From a checkpoint of a small mixture-of-experts model trained on Wikipedia: width 768, 192 SwiGLU neurons an expert.
Below are experts of layer 7 (counted from 0) of a mixture-of-experts language model. Rows are named router (the router's row for the expert), gate (a neuron's input weights, with its number), up (a neuron's input weights, with its number) and show model dimensions 256-383. Each number is 128 + 24 x the weight over its row's rms, rounded and kept within 0 to 255. Numbers have three digits each.
Before each expert's rows: a language model's description of what the expert responds to. This comes from a sample of Wikipedia text that the model never trained on.

# expert 9
Hemisphere letters in coordinates (60°11′N), plus infobox fields like Born:, Died, ISBN, Succeeded, and semicolon-separated score lists.
router:124095108134135158122162104099128119153158156139122168130178134130133137113142124129136104104087115142148129152110102119146094130134096151116140149125087123117108138110140146132171147165138108167099092130108116121162146120127136071110161129114128067121151145095110115112106158109131134150151146094140164101147158124165137098103111082114122119158129142098131134129131129132159125166138
gate1:129111165173148145102147116135116099133127170142137131112138135156123198113136106127114130115104121146150119127158140129114134176113116147110140126150144086093104102103110151078156130149105122116123147117130124132125153133138179154122100140148146114136162112128100128095118128143110139125141141147107083052128115166120137142175153133091078104106114095136141101133079125123103140132141
up1:106101169155125170133126111161117146124173147115137133093125124133075117128114137095156160135159109128131108134149075152121162136152159135097117127127105172123113122175127075089137181101119133146157111122100127137134164151126150161123126153147125192125080144141150134172119119119105140149172171100137141094138150135098165135092150134148101121089140123135134153182105144137141105158100
gate2:150121133094115147110134105143171118097128122128152114123120131127107172180173092155106150115090102171138138144132093148127150140140127121101112136093166173173138116131141128118115130122114150110095089138145088140149094129110147131145161156124140165123138168136134148100109140081117134142085143125143136081129122150108127105172131118116094107089127106097141147126108134112143140150109
up2:113172147175158111138107158110101150184122144131093101151164100130140108087099152086116134165160141092115130099149147125113102141165142114142168121162088064083136121111082135136117108133137116157137158116114172121111124102142103123114104089133131121119132106171131127144151115188132139131166126122120171141139126104136125165080149123132166118141146117139130114118130111109094139076120
gate3:128110121138142109109128126137119163152108132132143120100143084132079115160136081117148110106129156163113110132127113139117160132156097101121105121112134068121138117137141119112089141137158118122133132137100120101133096141146120109100125157163118144108125165077081115124141194116120134089148155173138143124125114137124082124151162143142081109134110124085172148105114119125092133162173
up3:091183126134107105097129135117087167163168114128160132128144106112090140138172139175110143154119118124136120137150162122114142190110127140124146116116109108115126125131139113083100154083141105112147114148149154131098108137156146134136100133162124131147138123133110145114146135110139122132158119135168114129093112109110122126125161107111120134133082148112149139105091147124150150097167
gate4:136144136121124071141103173152136110082111113104165168126122156149125114120114099145125113148132140168129123130143141089125143119111119139096180124126150112133130173153096157151122178112127154128129122136152157162169120150141110113128123115108122115138155105133108118122136114135124093159116127142132164125111172121123109099136117056112132151075128126133108138079083110124135149118140
up4:128146151143111169106143102119132130110100114105163102106150122141114104164109170134141138144124115131094082133121130122116123143072115155157139151128135164107120113088119089174144115106131138086094141092086131092164143131142140081140154171119104172131154113103147116154116094136146134126125124125121142137109121166172120143087132134117114072143143112129152097116127111163157145172111
gate5:162110116109112108143134130149148119083121102072167112121132104115102120163105124154112123090131110108132093141125133115093111124130133084145098168100131132097110136140115140124146120131075144151115131147119162149122102107135136150107149117117139125152133144123129134138159121143138151123140158121136120116093119138085103146147128126137117145159134105139096127143140118112119128137126
up5:117152120123131160127129154119114098160104159119103107135124169124156164100119153144147103124123127144142140165148135151125127144131167124092135130126111132138103075125126130122156168149163061146163136133124119124088161163121130124118126125133161125083113075146120111122109143114148126127128121130110112124159112093167125118109131126111161082105145123134138108127102115145181170144126
gate6:125114130149102156120168143126113172138112132131141162074151136140144063143127129164134113112168136174135116114103119100114143111130101112149118132123127122115120124108122115109138156151163108116136107153127117168174080117103114050170131077097106113102115120114134131110122141117176136132094102139115161134132139119117126118110139140123097118096153137107131139117071134152150105155151
up6:163139132125153141122159119097149112118138104145108147127101166125130184169138124141109128149105090098164111145122084146108148098140160104092151107155103121133142129169137167151162159138164129094127109133145163101081166141147133170145165140111145119124111126097106179146116171141105124139111132117169128139161131103151129116119192101129131131145077111092145142131129142073126105117096
gate7:085126128194129120142170111147138117168098127146141115155188114094127098109115114152152168150150113139117157111122108071124155090161121130137133155101126117114110124148128136131147133118143070144131141137105085121114075151117105091163164111150123128103151158093111150133139138065089127150139139153121121150089125155134116122130142094118129104144108092089152135134102137126132166148117
up7:146101121080113111137083131119130155100113134125130111140091145193125109155158145127079098087148119133109089146178156125129158098061097147170100090153148138125131118122108113122142168136134158080135102112130127124141129077185198140130124149105129113153111141120135114085139103126124136134131095156106156095104162109112117121123117136126131158111159129143089135125149136143124121145109
gate8:119059114137159131085098172095122060141155112112156104133107077140135098116139149097116140094089124093157145141167101105130112129120114090154143134177160122134145138110123097119095072123137114150125152111144098131152156082119133128131151115147124140147150158155108134100142123111135128152126139095165127112122115140169127143157131101055141141124121125170131127144107144127151150116131
up8:139200133155101141158156131135117178095118154150102184133196167074107135104128111137130130169170172104115115126083161122139153125129115148113124103060122109177119132142115148128144172112139162107127109155118185141117076168158106121112117104074126109140120107100127120159119119153143074143117130165107134145136123076063097145088131160165129131115112146106129141059159095158149088098108
gate9:117160137141098110131109118118101114141122127115151089155113085108139117106106130095178155126099076117113112180148145072133127092123129145140144152081136054172112115163120141132111154110119107144129117112140084151116119129130152131121130101152120119138179136118122117138138105143138175116128139141091137129081099125133099129102084122108152158135090113145094085130124130196079140145173
up9:170160122108129120107185147131081153137100107114143108127157171125110133108131143084154123121123121125137103142168127075149125122156143171157102156124067105139111126113187102097119154158193148176131099104139093113151158133133115113155106137141096108138154100126127126146084116111157147121089100096107109133118133140141103153161098117153102149177119139145110090166158174142126124127143
gate10:139105130134144122117122160112151074154068113119116131117127098159094156122138109121188100132072078112152101149125115128142120103146154100125125151161102117100144112099146183127112087123142111204075142157125115119116092135098130113079143135097096121126178116170135110135125113117112144119116171140164132077112110172097114115175127092126120117112131109130143139124072150088111154139105
up10:171083150103146140144119155138145100116147139146109083117071149155125140145166120140124141127073129149147154091119147129120117136073103083088144132143124139120134125121082131150136101168117113121115105107130121103074160084127145128172125140144138099139130125163138070099139096183096100093112171112123121115124123121121090122102143177099119100128110138107161117132132117127129162143129
gate11:152140120131113142178155159104119125152101107087149133134163126131132168084080132135148133143114111134141102131099114091116175096173154145101095141145138147103100122114088152087061142125130139133114144112140136159126096141130091137070125158124121129077159139117082097164137128135101127120131142114149162125133124132133107097116127110067130099131113105120134152098081104125155131158107
up11:114067130156102123087133104115152153142151138133113136156109144147146099112142149132151106170134176119140147162153102154185105123165128132121124147126098176138120109133188099122167093138140114154144095082123121077134108046105141134168122112156145133126130088147151112089108154080123124129151119152121115123099129149162177148120069186137134142100141150128119129146159142136126117135149
gate12:120111149129110094120129128102096117108132133127128130144126112132148096168131158105178148163116139143112124156165113109157164177151140162125126151139112113112170115119123133126175141093115113144152105133124121107082083116162119104079090190140122169182155151120129116132136118173100158086129136105099119139113127132089133139128074155145112170120162135146138118128121135132119168135125
up12:129144127083168110150127127123074125069134076170143111120102117061077083136159093179123150119122119142123149137087140110129106138126070122132109117128113128090135128137129162096091127101137151117125159127141155133116097118092128148128101145113147130143149134114079104129158105101137115152143100131091134138113134134143129137132184156114124136136109127172128115094138152118111100138125
gate13:133151133122179141116165079097137135093134149131110169156098123127151083170127172134140122075127154090110095135124098079123122124139126128149134106148076131118159117141122114126116135084125143113115141169179128178146129122139138145134142158115121120106153107139115096196099088144100202164150088102138136078162185138101172151078102123124136166085128144152069102151105137119127141091116
up13:098125149151105112154123117121109120147112119120153129112124117155119140104140102189130106133124105118152149113142139137143125129107132143119089114118135181085125180125164149151140165141095121150127113110054160109082147130161150092100152139134128156125133103127146108125103126108120121106117173128143138160121145155178094065163135176121133129127151100131127161117137108120112181116158
gate14:126142151111100141157108115171130143149157153151149126127100101128118134088157172149127150083135111130126084106129145099138102152145191158102095111152125140131136127154121117150117130096138148141147086120144093127117089100138143168118124162137156125082111111139092163113134141141102071155131123111155103144102109125132136102129137091112109125171156119159068134095110115167148155155140
up14:128121138130099126108166073140059143113091150150151125130067169150133135114131136123126120096116097131130129151140092137096109078120116148158137150155110147122133113116062116120144099081096149120116158073131101133115138101115137145124112135127123075077125102125103119123147149149122141180140157097167118122076154093158135131123077163137132107114077137129080098158158136112114109105103
gate15:112136098143105138148125098112127119136078161118154146046129129159126107166143136157146157120146113117166131133176098101136074126164107110154124126116105161119090096106099141102134141140109111144137128107098102138167133133133124078099163158122071112099169147146140160201137123080134134129098102146128131124104112139136184114172111131103155133143117136138147165133095099143148169195118
up15:120092102140135164146157106120098113130097164127131102088120124131120086163122146123207125118120096127170120095145133126107091133140171128133116150132135162135119074112125139136111125108134152082154117095150096136142143096087086128113163136090105108090117129145126172181141183109138120107103120121174161130087120095107171157124106096124122160162133099142096153127148168137125118137158
gate16:138112133128146157111112137112118072138123139129136120112087133118134111118149147083147162150146087139116169133147133109158115127149113137149171103120104122158085106094106127121088103100138143083144138110172106157131125110137159129080137107158149174116157148115130147132126090141090165095076120104111098134127170106105119122091145131141081177135108101163133161187098125137104144116178
up16:134147120091123132120141091131097174097095097102120112155132138145145137089124115192125081110149131121150127130143133126147130113112156111127117134140161139091097163144130119118106138114150145163129142168119154079137130103086127117134080137111105086149108122141154134155118161128132103148132139097128157122131123118143143100189126140098097129152137124087105154084146128131138162140118
gate17:144152095129107111091142164169133145089151129134173121168152138104143112153094092098136135143113121150139138103141085123143131101193122117148150152097113112089134154119124128077124141158095105147127117107130131120145149124133098100135180109165127129090128107146149119140136086110144140156168125168140133127145150099149129118123120114155080169103129106131172109133133135160143129142090
up17:131128125128109152132131176166141114156140119124152103167116105106153127159099114072115131117129102125123173155126095133146139082093145132118147115101109141107128142141132064099101101171110087141175106115131126128175114088137087120158161108135133173102147123170148150177148098125112144145148160138149157170181137081140147135123123142124162125099154106147144112137172111133096117133097

# expert 45
Descriptive adjectives and comparison words after a, as or is, such as known, such, long, safe, and adjective suffixes like -al.
router:163110147119144116114116123130132119115157145160170129097131099116091116109109161103134124112121125165131127147112122149098088101111161111109067154156141103145175140095148137143095083131124087125102151139174105144125117125116136115107099151154104158155165132127153145150112121068160160145154113130141115126145089114144136129114132117076107103141145144155165148128124133124108095136141
gate1:122159109128094123117070119140112130138159107133152128097089123143149120127136177149121141089129121161110160174121103164130124119155151126136116166161113137141172164130140102120144084123117145146069137131153110107150124131149114116101111137153073144120143138110136130130104077102115166118155140099148135168124142125120156123103124056090069138121094128066096145142114188142080124128126
up1:106129161110116110102121138116092150128100128153131103128157163110096136096131149127117111132144166124156135086105131122112170121136192152127136092187144179123108125076167185110121098143135174125141102144119126107133133130138127120097145160117143149137114136147166145131112127135138142103144099109158119151138130147166146120136103151103130135121142088107102096161116183141134178148112
gate2:137156134111157119087128130123102089126110141142149065156134139117092163082151190145146139110145115134150088081130101130174164118056145136169144148136122131145096128139148072138135105139080113158142136113140147098134113106112157070154117110126137080125115076098138127108112183109096127139152140152131104123128094129110153126112139113127124101122118160105146108127131138170114111116091
up2:159174138128166135136108195172182128128141108174152119141133152142111204121098125185128184106112094121127094090131143165104143139091090128136120139155110126102162119110077122140128109101130109143145135124127166153131130121083116136158162101165106157118146078111126112128088140133123125113074110153109109136135121126093119105144175132139100123117159133151133124126144090058141093148145
gate3:103129144176142115100111118170135084150101154174115121095118088154174104127136100153096115149158152121131143114151152136075134137096154140172115053104097141150091118121146134123152106116138133143150146118094124152180094141144104136147132134119153141058120119143138171114113091129098190116121149133101153165167152139125159134114157147136133124152115151086131103124114165123102155137133
up3:204153122095109117183128154125141122129176178085113121151136158106104132137131178133096096156115091150136136154109110154145106116154129145100133116188141105111091156159148132138135123131120129148108101133131155128118125115108179121110123153138082090162122151149130095144113154147114080160128108136126133152101076108153087124123135117122089132113151130142113106133118159069122114149117
gate4:131147159173105155162150138194127148123158183097113080156168117144101123136162150073127131094163138132103128118128133129150123059132134112113104142125111164138091138150093114123155144100122136064111121119153090154126150139148162187133127124128127141142112126122137120129132134093102126118170135142063096140105137158129131134131092126115155126129146102100153141144153124115157103141155
up4:146160111082134121106124096112129126103156153129113129137121107145136146148109124134163154120157073159126084099165133051135099146138129139157124112107128144109128127150141148096118132128109160160146123163077131093158177098109154115114133144174106108106140132136086104104127136133098132162083138133131152089132135119144100133103138122128065090105100123114123115123116120120115112112124
gate5:099146158126133112133111109091137136124080101086105111144146155130181156146096065161132130117084106112101120149161093143143187099143086133121172143160116061140129141130130180139128142125149150154131111100127127129138103120118146192137156148130126157135110127130113143114125154156135115141092154116131149142173115130118067103135167122120115147124103115139095148139091136142148109103111
up5:147103146087119099132139095123144121141080155139076105122110122121145158085161144155128117151157085138086146132155140093130148118095153135121147113165165135150136128149109154119148145146156124152155188123137132134131088106118138126157170148135129083078118094128028104190132133136115099120095174141112141085145162164145119109171120134120152100162150091161111132132143151146155149116088
gate6:126142116151155130114142119133173158110097173114127129122143155152105126161120100095104143137089155117104118114155114111093131078133125129155120126133133146151137121121112107113120137129116162094138105117126133153090085078179150125106117149110110117099138119112144131086132096135149117140133146129183141108147076086118109110114144146090120155148130114103121155109135119154141130107131
up6:123166098111116123101161102142085155094111181087140124178125118148098132167109092094185128155067121131155115138152142139111164072139144109114114135097121112110133101115117122088125112150100127091135137150125128139082135111126111167110151126127110150118144148113127135092130095133144107163144126145182121145153095099138102134121142121122139164167124117114133141099102134133113108118140
gate7:134099105142103127154123142118147140128116138090145103123099127126177111125118116124149138132132138147116131181143119090110132128159099104149150105133197043149139110126128100113132117134104083169123159150160139100108118172096127156140127117174131155156141158109163146139167116119113140140107135132121115080142114109153122126096130115165113141134129121159145140167113091165132113154118
up7:072153107092107134171164169060156123122103078153135119137078163087151122104136142133140115101111141163132110113153145128135090190135149125099087139100144146132116142121105108141161110139132122141131105137125162124134086093135122127128114107149141162147135119128111074130163124165120159125176098125133111152105132103130162137134136107134144149102147133091137154151136155128100186112082
gate8:188111150138136126140107143126123130122103124149142058124119146108119111113127138140129100114098143112102129144110090172077107122125184134137103151142109120101167131125156095168104122121116147153109142157155105079137126159125144137098119149145102135153148124097149122134129150120190132119159111146138109139126113105112096107090153147107097079118120115137135129126116147135086105117105
up8:104137124101140131060168144122106145114117166135157138126124117165121124136136122139137113133151114159130122109137185109157104119120111120116143143100130149125059108117093132050134111123158120136160128116136144141141154124122116120134098096147078140109115123120117134133143134115106163139111131121078134153111184143087114143144075133135142127138129167120117137106135122118167165106136
gate9:145119126102127120145141154116105126135106154137120101183111150157135174157118157140173107138129101133159101108149116169166130126113121116146158135134158138138162094084144124062139155154127102069150111120123132148119120141152147120190121166107114092100138172114107143146111083136164086163092149095142145101122166117147152115147115154117111120156173091115127115152132112114172132111139
up9:146140129133091130127144144179145142133136152144125123145125105146144172146114143141151099173122136138160114054127119156135156084143166083108148102127167121137125116098137115092121112131107159086166128111123155119141134128135166084157138143139110144102096140143156125152110110133114084117117143103139145095104149142157123109157107117158097120142158124173115141119115127128125117118125
gate10:114119149081186108146142144131121149122109179087117144153116109096137168098170138096139141136154128144140102098170127139116115153136140155130162176148120105143083089143103120142105110124127148141143134073112128102170125139109140146111138119146115109124118116117161142162116152120146134095177163138126147128138105128117134136113135112132085146105102124139138140117104125061138117151113
up10:117132109144104195105112115075094135132197079161132103150136123131167053123113144153168125130128141157118161152079125100149108132146128107099099132092123147164128161147139131156147117116126110147125135146103116145131138126140121078092117132110148097085127107121080093137154135151118148154061099112110129133116126119117118108106125139095154129148148121092122164109116109176130137118110
gate11:123121112133106085130130140142153075128146146159130146111111096149107100132125103136104146162195103118122155124106119121105121146122116170090136130150152115109110153132108150114113115135154154074129146125159116172114116140127157091131145151127156119143118115174138137163132122120081156148161121141122125097167168143135141157129101137131079176095129100131126143133104133170097135157129
up11:120157109099085129100105107081134129062118111133124121119077102116089129089156134098141097085147148126122141108154126118102117154154113129144133124102110175136136132122147146144145102086135145135117127152099152136132183141137148125107125156104135160134151115115120110123138139159141127068124139132134147149110135146099163106076146113109129127111166154081109122116126140120070104084116
gate12:150078114080150114077104129122118139092144144122196134112086111135141115110171120146129146093129145183101107154090137126154123092153131137109093131107105157084143107117130142136121161124149137092175106105110083100152134127115161108126069128155150146204122171141098086188129139069116147098108120145114133127093148123045147134105123137146091135107099122113141135112124157144081122117125
up12:107115113083124124114125172153142149119124114145159099103077095093099127189125154124149137112076146154123099159143122159166108067132132133100107134138128157114096106148121116168109183093128111101125096134175121142114156079075118161141157122179126143174103164128126091144106139111095120102149115137136138138166184124112135133138145137113143137151104123106108172173140128169120126134144
gate13:130112143147155116127067144156132124123141119142111148116097105159105151138133172108172118142146122191127159118073151134155125106081078147123108187157157144089080099096110154122076136146114135141108140143154103159167143132096127130133140113097123152138130087134134167172124159108114135101121119134104121137113141119147103112074137128125132111111114164149158150110067153145115124120130
up13:116146123112094130118147147112148170130114126112116125127139144105172134114137085131101117108113107092150135132120127152114136146191151138163157090096122099143148171152173139132154095145187107139142141126094143115121106134127131135128131092068135135111112151156126099132124127200112124142147151115139080099139149139126123130195118129140146091166152113101099108120143142136111193150134
gate14:153171156116153145128155131110124110134172158113111141141149135123161130148156128126126057119126131134141174134136130158143149111119148133159135145123103110129098133111118123149124104191125135148121109089148125158148127135120114090092137119084112128101106115105121131094126098133133112145143145128106141119179106152150136103146137114128141126102137097106135068126112121115112153123043
up14:147146120162119144159103098116112152133141141110121078144143105146092149134151131129130144094131138193094126171115126113148141114105094123146124143131098119137146164159145131131106128097140080121112175149134128174106066134096190120135077125114126107122118120157127123070127089088149109173144107162116098068128147085105086100128106154113168153163105173137141123102135114139114155087117
gate15:127117146090151096134138143145123161147107113133147136086121113149176155102128106117171134090105149135158140154113124144177137091114162137113130157115108163103159090119113177148153097122146186155132139101117089120122101159124117115125135138123094156086125135143139110158129143124157126174144147140159110159151159177119111104122117116171136120112114121115096159174102141083121136166108
up15:129145155113138079106127100131092101087082087128134149107152134138160105101140095167145126158186111170129173140097152111152110107127170112145142096129151113096104141136133102148204112143130108136135112066093134094120114131142166150096147154129129115129081099151123091183148101132105147130175155164103131159147129121143087127138135109157131128107111120098116086123149155107120178112106
gate16:177150135095164092131119088157137164095127122133159122132108114117156117142132118139138129152169132196112153124126115135146109140130147142120121129121153176152137134129127169156133092107132113067094111101151139137139156098096131089166094151073163139129155217121130098125135108133116122150112120139152123146126136139070151125154116162106133139155175088127127169084127154182085115129139
up16:102107124137126155122084147079138125126141139116100124104112111122105130141160145141129106133101129103119130140152137095132108120155109144144102150125097149115109132123186096115113127145124154157179167156094116118113080146149149091124166137123131066144109063104118168089140148170138138110127144084111124133115087133145113148142149124172121128126106142142155115105131145094147153149148
gate17:112130106133165130086117104145165157102125064099161137094128100124155089175124116141155085105113140150115100162120130146085121146096129144172124158094117130153089095150065114130135149140128162164114106133148110145129124139122142117100141164129126114104120100110138119153161123101107136086165134156103164124115113138098116112133087130076176157101130139097136132122115143123079121131131
up17:149158120110168091150151076125113146109145112140076165134108118123098140112147148126126139053122146143125159104120102144082153123135153084135117136171137156148135100118158147149176101094159097120140112106145110126152163156137083151133099140119110121137134176119118120070169135109090163088153123141101115160077134121097145137125088132114155143145149134053136154122129127126125079145143

# expert 0
Commas closing names or parentheticals before appositives (Zaurbek, son of…), plus predicate words after was/is like located, founded, used, up.
router:111127114115105075150109091144137124124126137123139124133159111149158105138131125137115105125135136126130131149095104129181155127119136110113133166133155090129124129138135139117130105105089157130164125099091108142120094136125145096107134107121127146165115136135187113072159092118084153105107146121106108151142116176153082115135126097142146129106067149164130145175173137147130112141138
gate1:118093132098136104123101113117123101152131151165115112142113122115136104134086149122106148133140126139100108097060157123117150176088136096076149149112108118115106102122140120127161070108102121124103145123147114152127115128111145115115133109148099115147193122098121134161138103108140156083149071160103108109109085133101132138112142065133152120113100135142119119107171101104112104105115
up1:116158093108132121120077139116129153164127098077167159148127122120073113134130093146127155164124124115117147132103095103131129155112107135088162101104103133103124107115119095120132119114151139105121143091129119152120130139168165156109170115143137142133136087133109139164118103093121123085109121146106133162118098130091148180129138076113128161187134127132123132145125112125115149130151
gate2:122096159137074102167074101098133130110106143120153109126122124177131067139136092134144099101127134091168143117094078122174208155089151106118155152173144105147115077114130134104111149125079127102150145144106139168111119160098123122122130119117109153147119142098167120107130116131110104122108176113130117132117111154125120121141135133098100133151081133161142124142163071155127099166155
up2:133180160155156144134139146093123149092126095146067105135137123092129145106117130155104102159135159163068126133132127111120109123152132153143076107106163133140089148129095148160154156127147118118135127149144102107115114124138093104156146115147151118122106131186150094124134191136104123143138123158145142126093156126179089129142108169117167100136146175100134141111141106159116126127107
gate3:150103063119126124105099154122113127130113128141151150110105103158131154140135067141129098128141136135137126089150112113149120140117095127084119107133100165086128162158167121130154134132142182174120121121087089113138110122148137145111128138137115168124088147151102125126100118143127127092118148155109110141104122170123116157145179089123144159114101068082156084100146109094112149108094
up3:131098120103086125096117122140137082120140102158219131150122121151149121107135040127155112164145171138142128109129129124149159123100098136104179097138110138133105100122145130145092134149116130145076110128113150126156120159153143126105169133118097163123076142150143125145138129134081135119101141120146099129142132173131105116192147077130073132117127085108141107110148127089136117132144
gate4:088144125135133132138131096173127087138112098140146130120198121130128120132120113153202140129110097167069168163127150088120125132114156132170133142141091134125115120111131100131131086161123142147134160129108130077106114112129158141142113115136105099147106113176142123106151140090118126115094118131123134146089129121107131113178129100113150119118158128116154152157143164138123135164082
up4:153115137119108145131141150121127151103155122161128125126049146156129118071108145093097092126120127111173112101112117174143142150126117152075105097141143142116128120121136127129118171099165131108108108127163125160176154149160118141136138135138170154090146128097100129193109121136142178155187127142146127129144103135142127161099119130134121120141096117148105117101116110121154103104152
gate5:113134096125145100121123136177168129173130129103129158157125110120140127106130160151095151136120118131130115079135145144124119132120049126154128151101145090092098147168117120167145142129173139129152172102148135151129148131095138134096149133152131130163087143101135103142094144144148152104110136123118113132135150120174133110099137095143133131113142161126099125169124095121122161157138
up5:102124143157118148137159138104120118113112113162142101116105164141147150136114128101126127136139124190100128121118146133131099139137169136096127114101102150134151110127139149128102101081106141114112115163122126120122109140148130127125123103163134153135164101126122114124164144111128121154109136146150128136104156124143124111161112145141137113125117130135109139104150143103136101097116
gate6:141128104087150109146089120144152108140088129118123101120145135115126148174115106094129164101096124107171085147127108153122169131143127105112118169127110071156120122130099146080137118086124127130158090117128109141118141171122104143125132077130096102156148116101163160078154127137134147097159138142150106076089097125103106106117109094118137142162073119140135119160138100114145088133099
up6:116149138103134114153135068140165143151139150106101094167154161102125108188174094140115118118120124131136124104141102117136154128074128091123144128130128112147107075169094124092134132130082130145175094131091135154136131109130160139128116106109124092133137169098154134090130129139135163092128148127137139131103131176170132107083181121129145099154075158135105095149131121152127111136114
gate7:150106139142118126134139123152107122163076158154135157123116124132139129157144133143168104139146153150149148162112155115120164165159133099092132142154154172122093120108189100120073115138146099082157112117144099121116184140114141134099124145138114151155097138106156118103139155099093122115143146131151143101157102147108121174140147164125121160098135113147181126162140122099136096139132
up7:143082134181129121136102139113088113141135129127129139137193117083144071132154125111126091074143133109130113112113154099102120166130118147118118121072110129178083103131122134129097137150188149150130142121126080141111091145118106112176115118124134120166115111107120097116145141127118118130143102120095078125091124141083091145162132142117141115145129190134135149142127132101110154137105
gate8:130137106142126151087141134146073117118140137143115142085133148120167121130142125140180120102149134145105141104138093080129103125128117075109159112118100174129126094115121127127104158137134162175129143098115115120165123115151098133081160127141103113130133124142112167154115114107139124066132111174121127119104107159138131121092127151110170112125092134134146103078110122147124137150124
up8:149114151099129103084120134124101100174139152102134109107170113125163106143098111143136126127153116137147160114163134113149141104171138082144131093163103124161142067124114096106122185138109125144133120107114100112147125146100101122118165105145091098152126125133114150130161118104152142058142121152135127092100095130109141114106111099146162130137122103120168133154135135166144120150128
gate9:103125091162126147131103139129147086147161111127167125125135127114120105176122120185176128119130112115132155105076133112125114135139109170129093140117085141125102141112140085138117137134115116146109120165132119104113095171103121197148165157162091107131140140117142145135195155111129128118119088191114118113156179101081129123137134162109102153153147093141131190096121129108145116137100
up9:113149104116158113146133109136145105134127146128140137134132118110126077164124104153129105138147113130134136129108154118173131122130137162103112138113093122122113138101123145129153137128098161132134112129120120122114080165107123133082142100118105109162097116139179133102189135132105114105102100161085128124178177133099128128158095109143133159151127139148104151121139101143117112127096
gate10:120132115145118151142112170164110098116134119141155117142192086153144093101154143121124096087117093145113142122138123121137149120114105125096113165101108135139105117119147101163149105140146134164137142125149113125140094108131147126126102100117161104100129143124111094118148134162164096106175185148163172099107220121130127075101145119117173128104092179106130118134109145140067147152124
up10:067106093137160142123131156109120117120151157134110121152090113132169087100148124099120094105191158137104141144150122080120103110156137161127134117136130086143111111087143138169106119119148118126083156120123177160133162111136125138113120128131180137129103110151160118135120135118159138172134117091142140119137139136132115099088143120105117151114148145057108112098076120137109131126080
gate11:111076128153149130095115107131073067161136137085129124134140120105172142145131138150105114150126131159102145156107147106136157103162104123151145132080102129080150136141119122132151137121130113147126167175152135118143140106123098145117130155156123114104127131197119125131118166135089111128129123103140134129149128124168137117128150099141148120153135146115120138185133130120130128160126
up11:157127113165159136131139137118184165053127123144127124099133134147106148136132125112127128121145116098133092118192124146114072145080153137130130098162086135108118149154156123123139139116101146109119108145120135152124117128145156139123067124117142168125130135064115108137126103151143133131113115134133136130147115122120130159139142148119106133086118125108108151096147118173135110117125
gate12:152136129118113123134124112154146143155139138104156121111096073115139082104108135161144148090120114130148141100139116148171128085141149090114147115149143181121150115131205139137093129132134132099132140123117094105125136126132133151161130128145113071138125163111110130134130119108121143126133127178134130120096110129123123105107136172122143106156125116141134150163169130128129095137148
up12:112138133145112103130116147122083115130144137159068113148128193127129116089137134105079115122177142159109130180146171151095100163123115156123126142160133072134119141150080127129145140123120119166129121126131162152120091164100105145103102127094159163133105141147132153112108150161136116132140140088100151128156144100131120124146120085101136110129129143119111089096087137130127159104123
gate13:151157125073118126153147117136124123110105122173098163144115127102097108164132116142150151131124100151078091102093161112094083152133099107166133144129171155157157106090099116096114109099131131106110133107156107153148146149090122062128160105154110162118128115127160121146106108162094126187074090123131137101109130197130113139150134132131132156091137148105084140112099100167125139111127
up13:131161130105111113140131160119121131103146117137124155099062120132093140118132145145132128131080118169092164121104126105147123126158077145108109152130188145096079129095187152127113133122137141137134105071130098117164127166122168101156101084131148146118092155124120150138112112097143157157110137102110143121126143125127113136168118141098129131160132138115149140129136127112132119155145
gate14:136105091118109090134117114106135145140141115060146137152095127160110106140152106136135143117096123162105159123136093110152180135150097120119135153152114118121121114143137093135154142092095130147156129103126105201116132106136146111096143089123091139133100092137180126147156109135103162113161156090132112106104124137117128167115132108133140167144102145113168150116098167151110084118150
up14:128163157152193149110166154115115134087114127177068153110154167085136158149114152126149124133136132108092134143149178132117118105109099135124115040117123130138111120110123169169136107160164141117105148155164141073148139126100109171133129164136152124115120152113113133126134166132165070115078121135150149130157087115143128120137132154132168110141136152134111126115143130156155177147087
gate15:176125088112142153111129114140164111114176140124158079078121127116117123142129130164138154115129084102139112139103085142126144152129124134115114141115109153122127120133142121148106134145142107085141085152133080098144112134136149116149124148091133173123119186101148134149189093108083093131136134145145130150141149141110136136128116158092128131086105119127126160156147181091142150129099
up15:126173091116118112180119130153102123129068121146136052118077152165082121101164128116146135133146137132134150121129170116163137081145084165102037158124131119158101161107136165108111100151087187130121119059111110153132106097131127137119155098106153149110147118089144100169146114138128148121120127113120144140122113103113139147141146145155139136125117143121130093149131140082105117145132
gate16:104086119135056116114113154148113135129147135133162094109102117137113091133152140142096090160160119106135119120140130174144113152142169138129133164149136156145159114132128131104125091126097129081096175095094090163128153114146120113153151161173118131121126091151146128167106122096130143163140157133110101093134172189146111095156148114127112084115120122136119120116109106111130142106136
up16:157162097122126114132101163112116112156105138124159106148094135144137147163133119113151127123165100110104066097106146154124128169128134155098139127149142130150161105142125126108160120115126110097136134144137163119127146152148135128136118111144117184149112091133142137149119130132114176134131127142089151093109197166124111115139146171122137163115118138157116125128131114187147106109108
gate17:125083130090149104093120114049103108123138141139055098136163132140147131179152112139166112092126102121148139177122154122148140143137159154072130104101134121140104122161092093114179168110114116199127096167100096127144083131130114144144150060124144134152142109150117125091145121098129105063090120125092102148105151138125113126115163181097143149089142120151103131137149125118119134156118
up17:140162122118158150136110143172165122146166126130168131101119140141113083149127138125116166179146163164134126106125102140106080132133110113140147132133081145150113140089154083153100086117118117081117124080166155163092172104127096134111091126157126158120133176132138130115153106109103139161182163176186171127119134096119135127098143093158106150153132101132125134132150107136121135112147